From a checkpoint of a small mixture-of-experts model trained on Wikipedia: width 192, 24 experts in each of 13 layers.
Below are experts of layer 4 (counted from 0) of a mixture-of-experts language model. Rows are named router (the router's row for the expert), gate (a neuron's input weights, with its number), up (a neuron's input weights, with its number), down (a neuron's output weights, with its number) and show model dimensions 48-95. Each number is 128 + 24 x the weight over its row's rms, rounded and kept within 0 to 255. Numbers have three digits each.
After each expert's rows: "comes before" lists some tokens at least twice as common just after its tokens as in all text; "gets" lists some tokens that make up at least twice as much of what it gets as of all text. This comes from a sample of Wikipedia text that the model never trained on. Tokens count by the router's weight.

# expert 4
router:120136160085073105110151161113121134078115138085179128090126059123157131143149121137112134117103147099140122133098116123100131168135116142142121
gate3:138116133133122171134145115106134129101172124100110110108089143171148134141126123145143170184120104149109170114149146162118103129116105150124134
up3:160123149131176120145109111131108160115141127124150159133128135166112119096119155113123149086118162128200088125137132129160106113148145112151147
down3:117116151171116119138127121103159128133131129090156120113120164108149127159120122111141112104136138167127110152174140159081102120202120110160123
gate4:157105134137081160118146151146158122106089154151129118114125109161151125163141105158115141138145151139107129111129132160087145162150118106113137
up4:144102150108121134105093101141122109142100099158150115114129128144113110123154155098142116123129108085123121093125098100113104168123131142113119
down4:183121172149124132123122135101133140111094124104124138188091119085154130141136150149098134096101105173111121156111132151083093143145100180098152
comes before: " the", " a", " to", " his", " an", " he"
gets: ",", " the", " and", " of", " in", " to"

# expert 15
router:167117112141116153144186168124156127100121168134130141077155117130141142139147082108089141133146131152118121136078135137104167154157090109140145
gate0:151187109162127098103143092134147121155130148113160126065147100134157092170121104135124118120109129143137107107113129087104141148206125142191093
up0:107118111170177137128123134152145115111156128164156131137132119133125119149158124121135163139075143112104157093169114136175142130148114119145125
down0:126153124110090138141120124114116109080159124095097125140116110139075170095175136137114153123143124114132130133110155109130128110127158141137141
gate1:151101124139124128154156094145120139093157082061168109158107158139096115159132138102149111228160124148159131136127119152151155164142128120135111
up1:146132124131142117145136101160168173188143089116129150105121067107105123121127085108091147096124149091165137125109098125121148148169188113162118
down1:166116114116122151115107093164116142070117090108139155114117153153166146119116189109157160143143116132148160083129134124107151084183119082168138
comes before: "\n", " the", " The", "%", " he", " In"
gets: ".", ",", "\n", "-", " in", "–"

# expert 17
router:160123125161103117112115145136136147121124161145147141114129107132143156116131118100164130097141148146160137131110089162138137131152088127128138
gate15:128151182148152146156174093131164135110104132140159108155137130110098106151134097177137080142140109121161157172121115092101139134145139123150094
up15:139189118126160120118134153117181167092119156160105126129100137151105104104073171155130159121107134155122177138130123147122128201117119101150129
down15:144109117101114136160160123132124137160118127115129091129132177115148147122150143133114080107152099090115102132129100127108146131171167135129107
gate16:146096161112121116121084157174103147093121111155107074188146136118123107162132114131168136107137137149134112140156167183137119134118174114114162
up16:124147128163116127131133094108160143070161138125170117139157150139155148106138113135131148089150134108153147166141120144103158148098127147099109
down16:139122138176085115098135120143102178149159151136165114101147126143115152115171158168109121154154149106125119130115140177099140135097168122151169
comes before: "\n", "|", "-", " ", " The", " 0"
gets: " |", ",", "\n", ".", ":", ")"

# expert 9
router:135148176165170125107126112153153083106151153131141127087090087106135128107116119122113133125126135134179113111133074126130150115116083132124176
gate21:187113126112122098117096158124136111098106143149089168089164118140132117152136105108160103107115124151125122110126149181182134125114111111137110
up21:172121110142111121142104170170163109135127092083107086120146098120133128175086137159133158125128141146118129144134158172135127118133094126152124
down21:117132139113144131125123089172129104114086139117137134154113068100140098116156136117123133127128125151146088103123135161133134125112146093120134
gate22:118137180163078126136134151137116135153158165143125117117112159142160135129136135153116165073143130113118111083107092113151137173125086115082106
up22:095076156117132136124143140106154102122146104138128108157144126132093163124107103167120132122129117148116114109128120101061093116117121114158124
down22:145101139142117153091145124148134137132125078180126131117094119153147167107159147090087132119125123135115135147134095141085112163124105126135094
comes before: "\n", "-", "|", "==", "The", "==="
gets: "\n", ".", "–", " ", "|", ";"

# expert 20
router:152130128076120114146142143127130150087114134154131138109156093095133138137159103140098118115143127131133095124100109130105130205149088180131143
gate3:108143121099142109114102130146142129149121102129135112115123104107130112147166129122121146159066131119153103128154122136135145095108065100078134
up3:126151138089153159119127107133154151106133164176102124125134128085143121146130101126111161175115126114102139146128161122123139131102172158132109
down3:139123140147133149119171095096127138107123099164092106115143125137112154108174136143132137088134160177108133184156128071104142103153158119155143
gate4:104113150108098114117146104146138080083110098088174170090141106143157093140140095151138162098096096147140145112103129111132087170107137150120119
up4:119150126155162117152143148147124154166078122178116079140127135139123112160164170139121125139109113137107114093152126133119143158138177122126154
down4:118121155086096135147093149117123119136096110128127097115145143121125160105133154134155136124143130132134119131131115083127185118139132118119125
comes before: " the", " a", " be", " his", " The", " an"
gets: " in", " of", " and", " to", ".", " was"

# expert 16
router:135124118135163144085168166118146129125137120136116112118123110123141171147134105140099117094137105087109086115140090141131185098104109123106101
gate22:135152115126116116136131134082115160152151134118108174118125054155147110114091130113127126188138120110103150149105113119091135085127146132144124
up22:156128091122123156144131091113173167107163141132124067114117122095122101125169139108109132150117105136118136129122143153105067142126160130152083
down22:120130162122154089153139118144151105112142115129162133114130118129093112122109099103093137128106149149190137164092129157166151050168085111124151
gate23:128107105115125100127107148146113047124121112129143086160144134146136144110144128141099115177141137135151137192134141137139123108090116151130154
up23:131105087112147142146116161104147129074136150133135130141120155145140102102152151141115130146091130128121121107112135092136128144157146123140123
down23:168118139162151112150114149132119169135149177155103129173134105113116137138119158146103136173135118139097116128123120134108143139117203136159112
comes before: " |", "–", ")", ";", " ", "%"
gets: " |", " 1", " 2", " 0", " 3", "1"

# expert 7
router:148187114128078130123151139119125149124120139104163111126118155140149184088178128114157115114125156133138127132131132134119119145151094115110137
gate15:169155129127108116142163137136126106130108181079147133120168100091122149108128136164189125147094132153131111111127129132134106166137142090094090
up15:137155140126130119112121148094145191153157187136122152088129151111134118097102130138089130093150110097122139117098125134126127120114159160149130
down15:102109114138132131122123090144130091131117126111106174151124096095140107194138097129154091120133139123146122125157120143122139158120155151098109
gate16:116110092129119128109156112111119101110143175145139100155133092107140123134101134135148139153150154158111125114118118122115081156175105129076126
up16:112146146129148134146114117121115173134112140103115119107120165144144159147151177133132120141140139116110144126119163076143095152126120147101115
down16:129154063155095140137105138170133114108123125150121102110148107142134143065158148168159124126116149108158150117122135109148141154133135156117135
comes before: "\n", " The", "==", " a", " He", " In"
gets: ".", "\n", " and", ",", " was", "=="